config = dict(
    n_experts=128,
    moe_layers=[2, 3, 4, 5, 6, 7, 8, 9, 10, 11, 12],
    routed_scale=1.0,
    balance_loss=0.00031,
    balance_bias=True,
    router_logit_norm=1.5,
    num_key_value_heads=2,
    head_dim=64,
    rope_theta=1450.0,
    init_std_o=0.0,
    optimizer='muon_variant',
    max_grad_norm=1.0,
    decay_fraction=1.0,
    doc_mask=True,
)
Below are experts of layer 7 (counted from 0) of a mixture-of-experts language model. Rows are named router (the router's row for the expert), gate (a neuron's input weights, with its number), up (a neuron's input weights, with its number), down (a neuron's output weights, with its number) and show model dimensions 0-159. Each number is 128 + 32 x the weight over its row's rms, rounded and kept within 0 to 255.
Before each expert's rows: a language model's description of what the expert responds to; "gets" lists some tokens that make up at least twice as much of what it gets as of all text. This comes from a sample of Wikipedia text that the model never trained on. Tokens count by the router's weight.

# expert 33
It responds to: Line breaks, list dashes and opening quotes at the start of lines or fields, e.g. "Episode: "...", "- Occupations:", ISBN.
gets: "-", " \"", "\n", " The", " A", "th"
router [117 125 126 134 116 142 109 115 123 184 121  99  74 177 119 137 131 111 193 126  78 123  79 114 129 153  77 112  81 109 139 131  74  93 149 149 143 103 135 100 146  88 120 170 111 115 137 119 115 110 194  88 167  74  88 129 146 169 132  96 122 142 176  93 125 121 130 174 114  90 104  98 168 160 129 175  75 184 117  93 131 189 181 159  85 123 109 180 131 103  68 111 135 136  61 125  97 180 187  76  83 160 151 148 113  96 191 146 125 121 125 125 144 172 151 114  78  92 122  95 176  93 112 141 135 135 145  69  93 140 147 170 102 107 123 146 151  59  87 158 173 161 105 102 148  94 149 102 106  68 104 138 189 107 107 135 175  95 135 125]
gate9 [139 123 147 110 174  81  98  96 181 125  93 181 133 164 109 106  67 156  71 145 132 174 155  98  91 142 123 134 136 142 163 115  59 130 107 145 130 107  81 143 125 106 176 145  99  65 208 124 176  80 109 149 197 140 174 161  52 132 154 106 111  88  94 157 126 170 114 152 160 127 132 131 132 130  73 153 107 139  80 102 117 102 106 161 132 159 126 133 155 153 128 122 128 208 187 108 193  79 108 141  95 132 109  98 120 116 149 200 130 139 103  98 106 127  98 125 131 140 116 150 142  90 132 112 173 188 149 100 147 193 137  94 119 115 141 122 103 167 127 119 179 166 107 149 132 148 126 119 103 195 197  90  85 143  88 129 166 140 116 163]
up9 [ 69 100 187 110 154 196  84 130 120 181  91  97  84 139  81  53 105 145 111 103  68 120 125 154  83 122 183 116 108 117 154 136 142  92 108 104 148 195 153  96 161 142 127 162 179 173 178  58 165 120  74 145 139  93 106 122 148 153  73 155 153  86 142  93 127 112 112 129 195 180 163 164 103 174 146 159  90 132 105 136 112 128 130 134 140 161 139 165  86  92 148  11 132 126  96 147 138 121 150 113 146  88  88 108 124 112 139 146 124  89 150 107 177  86 138 177 116 120  83 150 149 142 173 118 155  94 163  79 144 150 109 181 127 129 122 117 134 160  62 132 108 141 100 116 123 122  96 156 144 173 101 121 145 157 134 145 141 128 117 154]
down9 [ 68 195  77 100 160 158 170 165 141 166  99 117 119 111 117 123  94 149  53 163 102 125 100 183 133 182 137 104 146 103 149 161 121 121 147  37 131 133  98 144 128 119 171 146  67   2  83  99 152 118 116 140  84 161 126 137 122 145 115 174 129 101 132 127 164 124 175 106 161 131 184  84 122 178 175 157 112 118 135  89 134 136 188 132 117 120 128 124  97 169 125 153 154 141 135 102 128 120 129 170 157 110 108 178  97 108  87 173  89  89 114 108 155 122 113 171 146 127 110  79 142 118 114 139 160  99 140 157 148 131 103 107 180 137  83 100 105 112  80 137 144 145 110 184 125 159  85 126 155 126 143  78 128  76 126  77  58 117  86 126]
gate10 [143 186  92 154 142 108 122 138 110 154 109 121 129 173  36 145  86 151 115 156 136  97  94 135 109 101 116 137 124 143  52 147  74 177  67 154 155 138 151 100 141 151 137 133 102  80 108 102  88 136 122 132 153  99 123 186  96 156 158 146 101 145 174  98 138 136  57  72 142  86  93 111  85 110  94 140 142 109 105 204  81 180 169 161 113  83 131 116 108 118 158 204 156 130 127 116 145 107 153  90 131 123 163 144 105 132 160 149 143 116  86 200 199 130 180 172 170 114  98 116 119 145 166  67 128 170 144  51 142 149 145 112 128 150 115 157 182 122 131 128  87 174 107 107 159 115  95 155 100 105 146 149 134  93 117 165 104 172  95 126]
up10 [132 138 167 142 133 171  80 159 130  76 113 137 164 136 143 107 159 151 179 111 102 119 163 106 150 113 143 112 156 163 181 164 117 118 125  86 104 125 122 171  87 103 128 106  90 190 145 192 132 151 109 159  96  82 151  72 119 105 131 110  65 165  74 178 184 106 111 162 135 178 137 152 161 172 123  80 165 117 113 114  98 111 119  86  44 166  77 154 107 146 135  75  90 146 119 103 125  99 129 133 103  99  98  93 149 109  90  96  83 108 143 126  88 138  75 115 115  94 139 113 171 134 120 170 130 205  93 200 117  93 144 160 119  99 111 172 131  96 140 132 153 128  84  95 189 156 128  76 155 168 103  96  77 108 118  84 111 150 179 158]
down10 [175 111  70 175 125 136 129 130  87 100 122 128  71 160 122 187 151  98 106 146 113 113 139 161 128 150 134 110  70  88  90 139 171  81 126 129 137 153 112 153 115 168 142 136 113 126  55 197 154 120 125 111  92 142 124 124 107 169 180  87 201 161 111  92 127 137  95 124 141 111 149 121 134 128 152 120 153 152 126 137 162 130 216 102 165 108  88 187 127  88 129 117 122 131 126  99 135 184  96 123 159 102 210  98  93  98 115 131  94 117 126 166  75 115  69  98 128 110 138 163 131 106  95 167 122 131 104 104  44 110 125  95 161 133 169 142 140 123 103 117 152 150 129 148 146  94 134 149 107  56  53 139 132  81 136 152  25 153 167  95]
gate11 [117 105 118 118 132  92 127 131 113  76 100 130 122 116 159 103  75 121  54 117  86 104 145  93  98 137 158 126 150 178 106 132 163  90  43 150 145 200 124 116  96 157 134 139 103  80  84 110 169 147 123 108 187 140 115 179 112 154 100 108 131 170 154 126 131  95  73 118 159 177 121 130 190 105 141 146 151 164 152 103 158 144  66 146 107  86 152 177 141 149 117  86 114 109 138  89 120 142 160 142 147 123 176 112  87  83 142 147  77 124 178 161 101 132 145 110 127 138 112 130 144 106 143  42 132 107 115 130  82  53 119 155 173 168 117 168 161 103 114 125 130  27 153  64 124 168  92 140  96 105 117  51 142 170 140 122 120 123 115 170]
up11 [145  82 132  99 157 199 182  91 175 189 140  99 167 152 118 163 102 170 158 159 160 138 148 107 154 105 100 158 167 125 164 104 143 175 166 158 119 119 124 117  85 108  71  98 140 159 150 139  80 157 167 132  93 111 134 180 142 149 151 143 126  74 195 142 123  90 143 104 186  78 122 189  82 118 126 118 138 163 133 128  88 142 101 146 174 161  89 143  47 158 103 186 156 108 107 133  93 154 137 191 132 102 150 132 135 185 103 106 128 107  79 119 147 122  88 157 123 124 158 117  98 100 138 146 146 125 168 129 180  83 149 142  60 156 109 139 100 171 148 137  69 165  79  63 115 150 130 158 177 110 138  87 114  77 142 111 113 107 127  87]
down11 [103 138  93 120 140 135 116 111 146 167  90 176 160 164 132 202 173 140  64 185 155 129 148 133 121  88 123 159 121  89 179 118  89  87 147 122 110  89 142  72 118 138 140 158 127 138  92  98  93 160 155 159  58 153 143  99 142 142 127 148 149  78 130 141 106 131  64 122 143  71 158  91  55 112  72 158 126 151  26 124 175 156 126 126 122 176  80 112 127 128 117 181 131 141 120 132 134 112 131 105  95  86 133 135 108  77 140 157 104  64 143 143 172  97 149 124 114 151 125 138  90 122 159 157 149 108 182 111 134 136 171 135 170 112 108  63 163 115 150 139 121 125 209 129 133  66 175 122  44 132 122 107 140 134  88 172 115 113 146 170]

# expert 14
It responds to: Hemisphere letters N/W/E in coordinate strings, the articles a and an in prose, plus sl- word starts and Won/Nominated table cells.
gets: " a", " ", " an", "N", " 0", " not"
router [102 173 132 151 184 155 154 109  92 169 128 103 115 120  87 126 175 214 184 145 108  47  93 147 133 138 145 185 150 157 222 180  58 144  89 132 181 126 126  92  84 151  75 147 122 118 111 137 112 128  84 147  94 113 142  68 144 124 168 158 133 144 100  96 127  75 131  51 130 156 134 137 115 166 109 172 126 178 106 189 168 136 119 124  88 127 142 122 128 126 161 141 112 143 117 117  79 127 101  82 102 167 127 163 165  79 133 153 147 144 117 144 187 106 170 114 122 109 170  97 165  99 163 149 124 145 116 137 149 169 150 146 128 114 149 159 142  97 165 121 109 134 121 148 173  98  69 100 107 108 150 148  70 164 147 142 167  63 143  97]
gate9 [217 144 129 162 125 168 159 213 124 109 155 124 144  87  80 133 137 156  84 148  89  89 136 101 129  67 165  90 112 120 110 171 105 167 118 118  87 145 163  94 143 154  89  97 161 143 129 117 155 145 181 176  96 139 132 150 110  94  96 111  70 138  85  97 116 156 136 115 134 136 125 118  65 119 111 102  92 127 119 132  93 151 142 108  42 168 117  95 131 142  99  88 120 166  84 112 119  80 115 105 153 178 192 127 138 122 127  13 155 165  78 172 134 167 120 112 162  93 114 110  75 125 127 137 119 144 124 175 182 142  93 168 144  98 124 144 106 156 124 100  88 117 133 156 203 110 143 130  69  89 106 107 146 158 127  94 128 165 119 116]
up9 [124 129  86 133 182 179 143 192 127 111  91 123 122  96 153  89 131  78 157 147  80  74 129 125 131 119 120 151 135 192  99 118 162 122 116 153 116 141 161 117 175 137 119 137  92  82 137 144 124 157 194 145 117 177 164  91 141 130  85 125 157 142  99  36 115 132 149 127 140 110 160 121 150 161 110 151 161 137  88 128 111 191 155  54  84  94 104  82 144 102 128 154 188 112  52 147  98 100 134 134  76 149 161 155  90 154 156  87 144 147  94 121  84  94 131 127 133  87 180 132  99 130 116  97  81  83 112 143 121 176 128 151 155  96 158 133 131 135 133 159 108 185 152 123 172  86 135  71 141  44 155  83  97 139 158 131 115 191 173  91]
down9 [178 139  79 168 204 142 110  72 160 142 113 147 120 126 160 155 113  89  80  53 148 163  66 139 105 117  91 131 124 124  81 128 117 140 134 125  75 121 125 149 152  70 114 118 186 121 122 109 105 129 131 111 113 130  97 105 134 120 110  92 139 107 118 172 138 122  82 131 144  95 150 123 132 110 158 111 129 150  91 109 174  97 125 104 150  38  74 151 106 100 119 173 101 125 138  82 137 199  98  85 124 111 157 103 120 164  83  92  90 139 122 116 165 144 164 205 104  72 160 123 117  79 156  72 106 169  97 150 109 175  78  62 116 160 120  85 108 126 132 110 138 164 142  92 140 142 195  57 140 110 173  93  89 142 114 156 147 149  71 140]
gate10 [ 94 102  88 192 184 118 140 113 115 164 166 140 109 102 131  98 127 115 113 100 106  70 123 166 115 112 143 167 101 153 158 125 144 155 102 121 123 102 139 175 152 154  47 103 118 165 109 172 127 130  91 157 147  75 132  61 124 147 128 128 120 132 105  89  84 149 110 181 169 190 122 126 146 156 131 162 147 151 158 167 121 164  94 123 131 119 128 131 162 143 120  89 147 153 138 161 136 175 158 122 147 151 160 176  76 133 182 121  51 152  58 112  98  67 178 124 180  80 166 135 149  32 140 136 123  95 136 126 121 172  80 211 167  99  89 190 115 113 114 140 136  98 149  76 142  99 115 168 127  98 133 129 124 164 124 157 172 170 125 110]
up10 [134 139 187 107 161  98 206  89 194 143 111  84 141 134 118  96 155  95  71 125 127  73 133 127 126 147 154 114 126  59 161  72 115 118 131 101 151 113 120  89 124  94 131 108 193 157  76 120 104 116 125 115 103  89 112  96 125 119 150 164  85 191 155 113 126  82 111 148 151 197 132 152 150 137 155 116  86 103 157 137 131  66 147 106 140 144  97 110 118 108 134 127  89 157 148 133 154 147 154 171 133 127 167 140 105 226 133 161  96  99 114 143 103  87  95 134 117 100  92 161 132 110 168  72 143  78 103 138 116 147 160  94 105  44 153 147 128 157 102  89  91 134 121 147  92 185  96  84 148 183 169 141 105 135 128 158  77  68 193 139]
down10 [ 86 101 164 107  66 116  81 165 111 127 155 125 124  72  81 130 108 112 135 132  60 116  69 162 199 128 118 115 109 107 154  95 134 134 134 133 113 113 177 170 111  95  97 125 145 122  93 147 156 180 143 162 162  79 132 120 134 141 141 182 118  68 110 135 152  82 129 164 132 181  85 105 149 160 128 116 105 167 122  92 107 118 113 165 134 105 145 122 145  94 139  88 133 172 206 132  82 124 116 151 125 180 145 109 120 180 146 125 163 161 116 120 136 141 167 167 180 110 173  99 118 109 103 164 167  71 141 168 108 160  70 176  84 123 128 107 133 173 111 182  90 103 122  46 145 150 122 160 140 160 172  87 133 161 124 134 181  61 125  54]
gate11 [164  85 144 117 152 190 100  70 104 110 126 142 194 144 148 115 104 163 165 133 104  96 155 172 106 108 127 136 204 133 173 144 142 105  94 111 153 183 121 123 122 144 126 127  92 186 124 124 188 181  96 157 116 145  79 151 178 111  94  92 194  75 120  71 121 114 148 116 145 113 154 169 129 143 123  78 145 164  77 110 160 166  80  88 155 100 144 122 137 153 151 127  53 130 155 140 112 150 144 146 117 137 162 115 139 116 104 122 160 172 171  93 107  96 171 180 140  87 142 140 138 156 124 162 136 193 175 135 107  48 188 158  97 111 149 153 153  99 122  66  60 102 161 143 197 151 142 134 146 135 122 156  97 146 112 146 104  92 125 167]
up11 [114 146  93 163 130 114 219 115 136  94 101 138 122  96 154 161 177 101 105  88 121 154 128 153 109 211 152 160 131 133  74  90 140  90  90 128  98 106  80 168 113 103 153 129 147  80 170 108 133 100 162 139 132 114  70 106 129  71 120  78  76 138 106  80 170 168 133 159 133 148 179  99 132  94  88 140 155 170 130 113 128 158 170 153  79  75 108  89  83 126 165 176 140 189 142 130  59 119 143 121 186 124 167 112 103  96 138 110 107 134 160 186 130 109  96  64 140 141 155 147 124 142 168 119  91  99 132 176  75 157 143 104 137 143 110 142 128 153 142 154 105  94 127 151 108  27 129 139 120 114  97  86 143 131 142  64 132 173 104  97]
down11 [141 151 160 165 160 128 150 121  80 124 112 106 160 156 161 131 146 179  97 115 148  95 211 148  88  63 140 133  65 185 153 124  48 170  92 111 123 135 135 127 106 131 174 133 111 149 108 174 124 161 102 109 104 125 142 162 129 167 108 133  95 108 106 129  98  80 107 156  96 150 183 121 188 136 108 126 180 114  88 125 119 132 160 139 174 183 135 126 126 124 103 175 188  69 183 166 134 102 128 155 145  80 139 115 187 166 116 102  87 124 140  43 126  91 140  70 134 101 147 117 108 148  76 142 136 136  92  76  93 140 175 110 154 198 121 161 165 112 128 128 152 151 129 114  68 110 150  73 202 139 104  95 104 145 137 142  97 103 121 110]

# expert 46
It responds to: Opening parentheses before abbreviations or scores, semicolons in lists, and nouns like school, mother, children, farm, plus transliterated foreign word pieces.
gets: " (", ";", " School", " school", "us", " I"
router [160 152 118 109 128 103 140  98 146 103 118 111  85 145 107 100 125  92 158 103 146  77  66 132 102 160 100 136  69 110 103 121 106 133 138 126 118 149  94 137 175 134 162 166 198 170 179  90  79 134 153 127  87 168 109 146 125 150 115 160  73  81 130 175 112 162 151 112 119 116  95 194 140  88 119 131 140 146 147 121 139  77 215  94 158 128 109  89 176 116  75 106  85 171 121 119 127 165 190 107 117 103 115 117 145 103 161 151 133 148 130 177 176  71 132  88  97  74 148 158 126 166  95 116 149 170 122 155 152 118  97 149 122 143 106 175 148  83  68 208 130  91 169 117 107 174 127 160 115  87 154  65  78 147 134 126 206 112 131 136]
gate9 [ 95  87 110  94 132 102 120 121 147  99  86 139 150 120  57  83 121  84 112 147 141 113 145 101 134 158 148 187 128 190 146 178 151 118  59 186 105 135  88 191 190  99  78  80  65 130 126 101 151 124 160 124  44 149 135 167 142 124 135 107 138 109 115 130 130 130 131 160 149 143 133 126 100 159 154 155 123 125 145 151 143 114  79 130 100 137 125 148 181 214  99  92 158 113 100 171 112 177 123 172 119 166 100 164 115 160 136 131 135 123 150 157 120  90 162  95  92 106 143 147 121  42 155 118 124 169 172 146 134 135 180 142 101 111  33 141  75  96 134 108 155 123 175 147  93  99 117 119 103 115  83 114 144 148 126  93 210 119 106 149]
up9 [170  88 162 123 151 109  96  82 171 113 129 149 130 108 147 116 135 108 182 111 110 154 136 148 110 180 124 211 151 163 163 142 152  63  98 137  90 144 121 191 131 112 144 123 106 147 128  79 118 107 146 105 103 119  82 146 148 104 160 123  78 125  66 113 115 163 113 115 120 164 137 107 117 153 118 118 169 113 173 115 131  26 125  58 148 168  32 130 167 148 170 122 118 135 153 119 106 151 153 189 171 139  77 142 124 141 122 128 121 168 117  83 136 116 142  89  23 101  90 164 119 113  62 141 134 188  79 131 106 128 131 142 108 127  69 111 136  33 158 150 127 101 135 171 123 119 172 121 123 155 140 163 136 109 141 116 141 126 108 110]
down9 [134 139 157 133 169 161  90 129 112 148 141  75  93 157 127  79 147 131 126 119 163 115  76 123 132 108 101  85 153 165 166 125 130 109 150 110 137 152  50 142 120 140 126 159 194 178 108 140 153  95 127 151 148 146 134  87 185  73 182 149 148 121 143 139 166 169 177  98 185  96 143 113  90 151  76 141  77 137 155  86  74 182  82 122  78 127 171 153 129 163 128  65 142 166 170 152 158 129 194 133 157 123 131 132 124  89 138 148  76  92 138 134 127 141 175 196 153 106 133 143 128 171 129 164 121  95 121 118 165 195 150 124 159 175  78 164 135  71  72 103 126 127  98 208 155  94 110 116 127 144 123 123 138  98 190 122 105  95  79 126]
gate10 [129 140 111 153 130 134 143 130 147 139 173  82 162 156 109  68 142  78 137 165 155 134 103 123  26 121 127 119  25 142 149  99 134  95  93  56  93 108 105 135 108 148 151 122 148  93 103 109 145  69 124 155 137 132 114 130 141  97 124 151 111 128 132 127 126 116 121 118 124 198 130 109 143 166 178 134 131  73 149 158 132 179 148 118  79 199 109 167 149 116 134 127 119 148  84  62 184 127  69  60 170 147  77  77 126 105 143 171 135  72 130 105 174 111 125 136 110 138 102 155  71 104 117 157 112 100 168 107 113 125 142 161  84 150  51 109 106 173 191 158  87  97 157 164 128 167 128 156 113 145 126 134 120 103  83  92 148 167  90 124]
up10 [145  97  73 100 139 122 181 104  83 116 158 128  82  88 103 124 110 132 152  88 110 127 127 130 126 127 181 194 104 144 136 168 178 113 132 141  91 117  99 123 132 109 119 126 187 134 181 106 104 152 129 148  94 118 169  68  97 121 110 115 153 130 121 113 106  66 174 103 139  99 170 161 113  80  91 156 135 206 116 138  92 132 143 157 136 123 120 110 152 158  73 152 116  91 134 139 127 135 124 178 188  99  68  88 146 118 191  88 109 112 117 216 150 137  81 156 127 164 103 136 141 177 104  98 131 140 101 160  67 132 164 109 171  83  89 149 122 106 100 106  76  46 124 143 169 171 200  90 142 121  92 128 190 142 146 131 120 189 134 139]
down10 [180  94  53 143  91 112 124 125 155  97  84  88 162 127  49 124 110 159 117 115 137 134 134 142 100  80 178 131 158 158 101 134 200 145 150 130  77  94 125 150 119 105  42 119 117 160 120 159 137 123 118 146 118 124 120 122 138  87  83  81 123 144 155 139 152 131 148 159 111 106 101 107  95 142 131  95  88 113 132  69 133 167 138  67  58 159  94 117 165 106 116 127 154 152 154 135 134 173 106 124  62 181  52 147 155 121 129 136 101  81 147 105 161 212 155  78 133 160 119 121  83 159 192 116 172 122 156  90 153  72  71 154 168 137 159 133  96  89 139 167  95 176 116 165 125 141  97 110  96 150 129 169 145 135 137 178 116 114 155 100]
gate11 [150 128  80  71 148 169 151 154 121 123 114 143  73 168 187  90  79 134 103 101 207 143 132  90 103 134  83  84 109 197 140 173 145 148  74 128 134 125 178 155 135  80  74 137 109 156 124 159 109 122  88 128  78 143 187 121 134 178 167 168 127 158 100 117 153 139 106 131 102 101 104 153  63 106  92  93 134 106  98 149 146 114 118 175 185 146 120 113 136 100 113 135 130 155  81 118 175 157 127  91 165 152  94 105 136 153 152 146 169 122 123 129 127 157 123 127  77 160 170 178 170 107 124  76 124  96 138 130 163 138 183 130 170  87 171 148 153 156 187 162 180 100 110 125 182  90  79 144 127 163 119  55 111 126 166 100 147 124 129 193]
up11 [114 148  94  87 120 143 131 148 114 105 154 132  87 111 168 153 128 126 113 130 192 133 137 122 100 143 111  43  57 145 126 163 177 165 101 136 159 157 155 122 175 116 117 122 121 142  95  75 157  86 144 115 141 143 191 119 141 186 154 116 173 116 120 126 122 136 132 137 118 114  86 188 147  98  77 103 119 164  73 119 122  82 125 211 149 202 146  82 166  93 108 112 155 145 103 122 119  89 146  81 132 125  94 105 131 120 114 124 131  93 117 155 173 107  90 169  28  97 137 155 195  75 106 109 123 131  56 103 151 102 117 127 157  95 144 104  87 163 141 139 119  91  47 137 141 122 117 188 113 184 125 108  91 119  81 107 158 117 122 172]
down11 [ 82  97 102 126  80 138 146  97 116 108 107 106  30 152 194 127 171 134 122 128 147  95 101 147 154 152 129 123 129 163 196 144 118 149 170 172 114 145  69  88 134 182  88 131 106  80 157 132  93 114 148 144 163 113 146  69  99 124 115 176  74 135 180 123 123 199 115 133 104 117 105 128  60  98 127 164  79  65 137 145 155 193  89  80 141 106 100  93 148  90 107 189 141 145 155 102 144 102 139  82 158 127 142 161 139 121 154  68  71 118 185  98 155 112  86 136 168 106 154 158 120 178 136 108 139  97 161 138 162 125 101 167  99 143 160  92 114 141  83  76 118 107 177 110 145 116  86 122 125 118 169 124 148  79 133  84 153  90 127 135]

# expert 61
It responds to: Semicolons and colons separating list items, dashes, and adverb endings like -ically, -ely, -ently, plus very, less, often.
gets: ";", ":", " –", " -", "ly", " be"
router [111 103 172 160 147 141 122 122 125 179 152 166 147 178 152  94 149 146 140 146  74 175 134 173 151 133 120  91  59 120 154 122 129  94 189 134 176 101 150 102 142 110 154 156 110 127 195 165 122 135 114  69 106 190  98 179 112 132  55  91 113 140 100 115 173 150 142  70 136 168 125 166  86 170 132 113  86 137 181  98  67 102 126 112 174 109 114 156 105 139 144 156 108 151 121 188  72 133 167  63 111  78  99 164 117 118 174 125 175 130 126 146 135 109  76  76 105 137 116  98 126 142 126 170 138 120 104 154 119 122 158 159 135 101 205 186 130 120 116 162  97 123 136 155 136 103 120 106 111 133 126  25  97 133  73 143 135 150 128  80]
gate8 [136 126  75 132 170  76  51 147 113 155 168 163  89 150 178 134 118 130  52  99 100 168 181 146 150 120 128  55 114 133 174 144 117 128 170  96 111 166 137 126  90 129 106 139 114 123 131 155 177 150 131 199 175 145  92 161 123 144 137  68 156  78 130 135 142 151 129  81 140 101 139 125  85 142 101  99 111 118 111 118  80  79 104  75  80 114 160 126 101 149 152 173 213 144 100 172 104  68 115  97 214 133 128 136  97 134 173 133 111 129 112 142 101  78  99  62 182 116 117 107  84 168 101 133 107 114 123 138 120 147 127 182 121 104 139 149 165 170 126 132  74  81 115 103 143 124 115 167 136 143 134 150 101 132  58 131 104  72 128 136]
up8 [126  96  90 164 130  86 105 129 123 143  80 155 155 118 114 200 172 118 152 140 154 151  65  94 126 132 110 196 155 122 154 121 114 152 146 175 116  67 161  96 117  82 151 124 161 171  82 119 146  87 167 110  65 143 179 108 125  99 125 119 208 135 134 149  96 130 178 171 129 144 135 168 107 135 124 139 154 147 155 137 134 174 156 161 175 157  99 111 120 174 122  74 220 200 122 116 133 120 159 113 117 151 124 100 112 169 121 176 135  32 139  75  90 144 112 147 116  86 157 142 124 145 104 147 155  93 121 102 126 142 184 119 123 123 135  83  93  67 119 152 173 149 144 118 117 189 184 178 129 148 127 143 108 108 124  98 124 147 114  57]
down8 [ 49  53 188 178 109 101 153  65 115 157 113 103 111 110 160 121  97 188 115 106 148 172 125 143  90  67 127  39 166 124 127 167 156 164 114 140 134 140 108  95 107 151 114 118  73 136 119 127 167 132  96 159 118 134 140  95 164  99 114 156  75  96  61 120 143 105 176 102 131 118 100 111 128 167  62 149 127  98 106 153 119 111 119 105 179 156 169 104  89  82 102 108 179 148 127 195 107 122  78  83 134 128 138 109  57 122 165 136 131 137  75 149 121 133 154 124 143 107 127  73  95  98  83  78 147 196  51 151 140 113 127 104 154 151 144 134 141 135 171 104 121 131 147 155 111  81 134 155 151 166 119 163 132 104  63 130 129 103 125 123]
gate9 [125 153 117 117 149 150  90 172 131 137 148 143 121 166 140 122 112 118 109 158  85 167 152 100 142 131 127  74 102 144 164  88  81 178 107 114 134  86 164  85 109 190 159 162 117 144  72 168  84 230 140 147 180 140 178 127 149  84 105 122 133 117 147 106 127  83 124  75  96 109 113 156  89 161 146  78 117 102 163 143 139 100 153  87 169 155  66  83  95  78 159 156  60  61 159 133 131 143 123 108 119 140 130 106 114 151 174 154 106 120  71 112 117 121 142 133 114 167 126 137  73 105  95  69 188  92 124 121 139 151 131  89 180 150 145  94 128 179 107 131 121 137  88 146  94 128  46 127  92 183 150 149 140 117 123 112 155  57 102  96]
up9 [141 107 126 122 150  98 100 135 146 128  84 163  74 144 165 136 173 122 181 140 164 130 148 135 161 176 116 154 148 156 210  99 103 106 103 112 116 124 136 103 138 199 129 167 104 192 135 155  52 173 117 156 130 142 131 179 108 136  74 100 182 129 143  99 144 130 151 106 108 118 130 135 151 134 139  89 105 159  89 131 161  32 137 139 110  85  92 109  65 172 141 126 157 131 161 154 130  86 147 127  78 122  93 132 142 156 155 134 139 143 172 132  83 133 146 147 132 166  99 141 145  71 149  51 130  84 131 165 106  85 130 108 165  95 102  92 106 138 181 136 109 147 128 177 161 164 135 125 112 180 145 120 129 146  72  17 130 113 150 191]
down9 [119 180 104 142 125 148 151  73 115 151 125  75 156 121  64 144 158 190 152  85 138 149 139 113 136  66 150 158 138 108 163  99 141 126 153 151 211  92 213 123  94 127  69 126 164 131 151 152  96  85 159 142 188 160 164 125 137 131 113  95  49  99 125 203 167 108 175  93 152 109 151 137 153 172 155 158 149 189 118 165  66  91 146 106 117 114  98 107  88 116 140 131 105  78 140 187 127 150 117 128 126 100 129 161 125 142 163 115 103 137 168 153 173 156  69 134 141 177 142 108 103 141 159 133 165 108 178 184  95 133 161 161  95  65 143 113  89 146  94 116 159 145 133 135 129 111 124  95 136 169 117  93 122 130 194 147 122 128  88 101]
gate10 [149 139 126 147 169  74 115  94 144 143 142  81 122 102  93 117 149 157  97  80 133 111 129 129 197 158 132 131 117 158 123 172 103 133 100 102 184 118 169  70  28  72 105 106  66 179 107 147 130 196 145 110 134 148 122  94  62 142 106 120 114 112  99 120  93 117 110 146 116 187 147 172 124 107 114  73 127 164 108 157 155 159  98  98 206  96 126 140 175 123 118 119 123  92  88 112 187 139 150 125 132 125 140 140 115 126 190 133 120  98 136  61 137 184 132 171 175  96 157 123  76 113 165 100  92 188 127 122 186 112 101 171 113 122 141 161 141 161 180 121 118 117 104  93 146 111 159 123 121 132 155 176 151 179 174  87  97 149  73 124]
up10 [ 78 118 131 130 120  80 160 152 154  63 147 177 127 154 139  78 149 130  94 160 191 153 166 165  69 169 154 195 133 129 172 136 151  82 115 130 104 146 145 103 116  96 125 150 142 134 184 172 201  72 151 100 118 122 128 111 120 158 149 140 120  90 118 140 144 106 126 114 121 173 110 121 157 122 149 155  84 171  95 142 138 136 190 155 112 169 110 188 124 133 168 150 107 145  87 167 105  94 108 189 164 154  63 139 149 137 165 140 107 104 166 132  94 104 100  65 171  94 145 121  99 147 186 126 176 109  86 169 196 165 129 131 125 122  99  99 143  62 114 140 103  73 181 126 164 100 144  91  75 142 152 101 134 153  72 105 158 120  88 120]
down10 [154 107 115 148 170  78 171 152 159 177 168 146 180 114 171  99 164  82 103 153 103 171 171 127 120 130 133 154 154  79 115  87 173 122 101 149 108 173 114  99 113 135 149 117 162  85 156 128  92 153 144 102 114 143 134 109 151 150 111 120 158 161 115 137 153 116 191  91 133 194 128 144 139 175 172  57 108 166 116 149 147 148 121 111 123 144 108 116 130 100 162 182 131 168  97 180  78 107  72  99  90 157 149 160 134 125 146  89  51 116 105 135  97 145  87 111 169 113 162 119 154 111 162  56 127 118 166 110 137 149 174 185 130 127 176  99  94 109  86 118 157 147 148 135 175  78 172 137 110 152  62  55 137 187  56 160 138 112 105 135]